{"n_layer": 12, "experts_per_token": 1, "balance_loss": 0.013, "router_z_loss": 0.0001, "rope_fraction": 1.0, "qk_norm": true, "attn_scale": 0.102, "init": "normal", "init_std_qkv": 0.0255, "init_std_o": 0.0, "lr_mult_o": 1.5, "lr_mult_up": 0.966, "beta1": 0.9, "seq_len": 1024, "train_tokens": 1054000000}
Below are experts of layer 9 (counted from 0) of a mixture-of-experts language model. Rows are named gate (a neuron's input weights, with its number), up (a neuron's input weights, with its number), down (a neuron's output weights, with its number) and show model dimensions 96-191. Each number is 128 + 32 x the weight over its row's rms, rounded and kept within 0 to 255. Numbers have three digits each.
Before each expert's rows: "raises" lists some tokens whose logits its average output raises strongly, later layers aside. This comes from a sample of Wikipedia text that the model never trained on.

# expert 8
raises: " and", ",", " in", " |", ";", " to"
gate4:150110137101098137148112082144104066108088123048131129138115129144134102088168126156117140136129124092119185100154146132100145168093099195182141154098115107196084121143112090146129175108159105131090172190097159077117156123130183159095146090086111168150176138138072150162181052124142080110
up4:075135114145213124137129125142100141164180092097191119163103097117151169134194132115124153118110128129068179159157136110073071147100102154203156087129155125123116109110136150159113085084192145133111140128138114150148142172134155112141086124130154102176204061128103107171093100122109104080
down4:168104094095115159224162136175089158116064150105076164167175129139126096087115105155156172072129043107116053143156118122116173161137087116120100121132118068144093093147135200087163117093085171056114184125122128121120129072148085150092134128084116170105111151168177152140167094150104088134
gate5:167092078184152128144109107122115136076126107188097125130113095105140187158112134123115127115117190137093125148085132157099127126108105103126141099103176129096113136122142148129083059129108162148117076136136088116159171128140113169126114155102139139120146125114086200170131121134090127138
up5:186081096179162166163146082130127113151135100184132170116146151112087173148190115110156139117132201149118147125141166113124070154195068176133093157173052189140138129108142148096125146097153104163154139154160086164086121123076130171110094159193105200167156066117186138155141128128093145129
down5:135085121147172125154113117078146189165118168193087147113137099117120163124137113097120119186161111122092098112116099100117033071108118116131104127123082144107169160138106125109089131106087115137158143163114165153103150104230120184104122172175105136126097146125091164141082120143160191162

# expert 13
raises: " and", " |", ","
gate3:081097084142127139116151141106157079112138133113123106090122134102135109140118149114125167124157124086137090084115141167101108159102064108122137130114205100117105125129083093076130185143129146176137157086153178135193150108153023207111092111067232123205173173165118126170124147160184121096
up3:155136097117124128101146104167144107126150081136059149087101085139091110189119155044175115164149125108138148103138113136142111062063087118123145138118126091123089115124110120051119131127135035122137168118112082053115154095097108130157127084121061122158104162114101174077152153145143090097
down3:177083191110108154092122093113169158192125139163153155069112141126100146160159080120100090171114122148117102203100152108148130182128116094095061127148120149066077134074123119074196127191154056134110141106120098108172155187138124119114195172139077098108141174122152140081133126172111108170
gate4:079094165116235197141173126056210143164144120106148169088174106159087077119135121140137109101054109088133060094123116078082169091152136141128118170201131147136157128111116161116096074130140085189153104170150149117106075087157164115121137121071112180101133163078110215156163137162140154141
up4:131143091141211084140104135139052092105107151140091121107145109134164123086117120161147105138162143143135122147120162158145152078156090130115106131115146139130152192130148139190101165109088108114092149098148101099172127156101099126163103172168128157155116110141098101086108125073125173112
down4:128122107137104138165163080155103196109142088142122167156132131119141151100116128121080135159081188096177163102138128139160155105132134131118155102194134118119138143097110164118133105125168072172124119216169145173149126160173121139112142059147111128109134111161052120164097123139181159091

# expert 12
raises: " ", " a", " the"
gate4:099118101099167134129167125115144117075119097104153178157118177137142102102184144133096068159146142103122133173077157052159162152174095146154095116146122111069110141179181086105137125126131176154093112190117167114117127102115157158142111153096098143109158194103117166126143105113099163148
up4:141095091089144129153082148177084153172137147086153145161118097148147129150174089110126185160122153106184176180131142161156112191173151171250148077150184052181139085105131105132107094179098102154150090149136155096138172154152119186108171180095091215145201112067129115140127122152129143073
down4:137142096140091116082101145113127091179143139210120108154125095136059122105173096119147107169122133142117122161158152165133092114141074100155126155128092097170084125042121099094171128078082115113096067163121144123105140147130181160041121114140149103142064160171134126116138111158109082118
gate5:150087137153106133133079080100080072149136082108124126059149084124121183087098102158127170139115116111149162149114117212140064082147155121151156148156108107096117032173145149093139145111148114073143181120099139121098169125130176129134106108060117062131085080125124153123130150175136160170
up5:086191138164128184099201212130184140147211183147121118175150112098194128076141139096096092117149120139084173132120104182123097148085125106159126151140128118136119150067161190121120135169151126165126114092145118084105101154160092105118121156183124147040107109214132186093112131127129179090
down5:109088124108133093195177110093142099173096190122114136120122142135119108112113081162128138179119146076126163135099120156137125082094168155157045066107127169150136175147098074099199116137129159122208138113110131157098179154120153148096166077128108188134114138058106172174143121182098094104

# expert 5
raises: " be", " take", " make", " meet", " move", " get"
gate4:134071153196148108102089121115120192099160046090103130098092123138090122167099092107117087149179178134128105163161133083117134083173144126167122148151118127144150153116107179041165147142187109076133193112143107094122151139107118090133152107122154118065111133139154119173141132105174051146
up4:108079155101126110106169128078146140134114119123116063140083112093051078150148126131120167102141070108151091143125197155148128199129126108143235072102132109115098130165100128131098151140072202126155109129152106115133104128166126154180121090130155189134122119100106131102103144081101074141
down4:177158140161134172106109147102130132131105120097152117108135086126145121097092155118093132068121127139150138148091174138168079097166074107162102109124069241116126147148146126154128158090148092167206124115107100137163150143162128199139078116112168095119141177095128077103079136122152112104
gate5:100134183124105135172088084173045125179144135183056148114139135142128130157047099165120108202112149121155135099145123109095004109123099120156123088147179174135123088114128160149095105066107111081061120122111093136115162126152153208128149138121184167128096186113108167063179189127116146139
up5:106117099128175155041156166075127101105144154160137087156095171078164078103143171065129146111155078174140171117164139105176182107162083095165099093187122113235198180155140113146088164122121104157105048084153088093114086100141148127057059104078132104194090084125140095080066135173152166117
down5:123163126159156189151150134140153094164169082164072129131137082162124091105152116161111114119105172123117131091145143159087106117159141145138079063159142160162158130130113162171115146127138154094105119076149134087098167155110113162129092121140082168106123091090096145076095148130152143141

# expert 9
raises: " (", " ", ";", " and", " in"
gate4:141112136088162086130111147049118173132039123141115184114157105072186094171138118209085214095111140138155139103090080102143119180082097118101155135134122104153113126062089141196125107097156109123116152140135159132140144124127111147157121050105081129116125103127058115163092129127114144139
up4:156187067086123093165111121109108109117133100113117089118094201091150171111160195111135169139143164172122099120157172165157086145136111098071130139123158114170196064197080134165121143115173139146155130050179105092117136142156108098096172134127121128116089113128048085142103098100063115192
down4:191112118115047086119122150121163202162076110090131101156097115105143095129105169139167143155108160190113116168131154101124134115168099067166129165098172093120168109136142102105094187093135116106155129117122107090071120120220157126083107134160104064102141092154122169118156092150158105123
gate5:124116123082200112068115130111120144072139172080112144126182094124106121171133087167149132154153137118170199157121139078144118125073204181100166150122109143144148142175110086099119113086138115109155161121156109068070104026130142129096113110121097173089135116092108056095117153171123100127
up5:130092133139129189162135101134123144129111096113131146104161147096120092192132088085125173127118138119106180090137135162151117088128134134079121150105111141138160109134098113168118102120136113160109154108202157129165143141150110176186130074091168123120122162091097082133186146111091155183
down5:108154128155126103086139129095073056125104114102063106120084124160160109151131096114181117188139104147155166157148189110081104139094155095089206167109169114157149113206136186166087143156136147107134112115094115152140073150092125074107085114169109101194160143060141125156124070155165115116

# expert 14
raises: " the", " ", " a"
gate4:054183073130103089058167165093139099133104098130206148151109088158125113126145153185179132119067137135095113126152127151111146110132095135123165100181107129160154152068176138138081115124137179103128169107100095121092163156128143120146095159172161171146145133098138113117086128150126173096
up4:112161112150131122072110167108157142142132112087145105130080121131113032154132128152163163116100128091107135112089166139108117155153141086124098156121131135111129221097141109137083116120162144153167093148144099130190145176123151103135125116154152136149127162128132135072098114080111163132
down4:101136141079098136094139144130044118154105112140107076172170077141145115177123121127122163129173122159152102056074134129102108166149142126100120080082152148095097194070145135183174108067129161121130161169105134088146156097123109159162134080109115113138132089116211120157157186079166138057
gate5:094142146079122179131183149065124085158111101137158076132122095145053131094047121175098110152139107125130077061098110155074067137077093154114115065107133141137141111116152123131123155092085121118179106168191095146120095108161206130134106081122126139126164127148194112107089124108152045089
up5:129132108131131134123108085136119055075097131140119142168154109122125134098152101093158136052168163073128189150171110143124189106151112131090108152112096115073156114119106072201115149103176074063138139156074157167183164128142141127094133137117139114154093141131084087125118128159156145140
down5:134186193104189117140119134134166110144132090125158121132106150199060138124119155118145080129176113134095131131139118044102136103109153144096111123159081080068150065127112108109128095175101091158171093128116163101191128113172089135157154108119093069131082139168134138151155195078095128169

# expert 4
raises: " |", " and", ","
gate4:102095118095153113119152126100083109134134124115101100124087125112109121123130145197132194113110154084151095091130105129132134112051119108075137124166118112157131150127174131156116138153154165030175113098129074150120103188114117140157108087168168109112110168131143123217140133166209117133
up4:106111116108167086083128182135128177135132114108095107132127090169155169098145156196082147141069122158104110140138117076164141149096122092133142169153092154116120153104124167132094166159138096099178149093105099171133094166111159123114091131138134092100118065105090153150156205128124111167
down4:102112124121115131148151135199147169124142106123134085178071064129112167133164150107122094108079113137121096119121142160106149096107153122165167139168164114145114184148183187120119127139177124090117216111198074117058052163152184154141103087106165156118116138175129114189168134161127100097
gate5:146108143109150136126054145178101109085109110079118179122202107147083127154064124128115119131156154066157080097061106118146147161123156131178164123151087087165099119116141154084106110131145152101046116079135098066092141135145067101169159117178119157126145165166119144163181074123113114135
up5:160109180123130074134122125134134100122163128144117150096118100091155086117044074143122113169175158141144173168075119062107104123231109136134126098137097139176144099159125188218181166153093169204067120144132115141108125129101120160117155175129118148093142117090157092108090142136129130101
down5:136137111095136129140130090079168098150068163101123106162131122067157126157095094109089096112137174088127156058192070143144083100123190154055088168109049166157196146111154162162152127124114131167178142122048190121154179147117120136097149157149153145095080081144087109117143152135151107137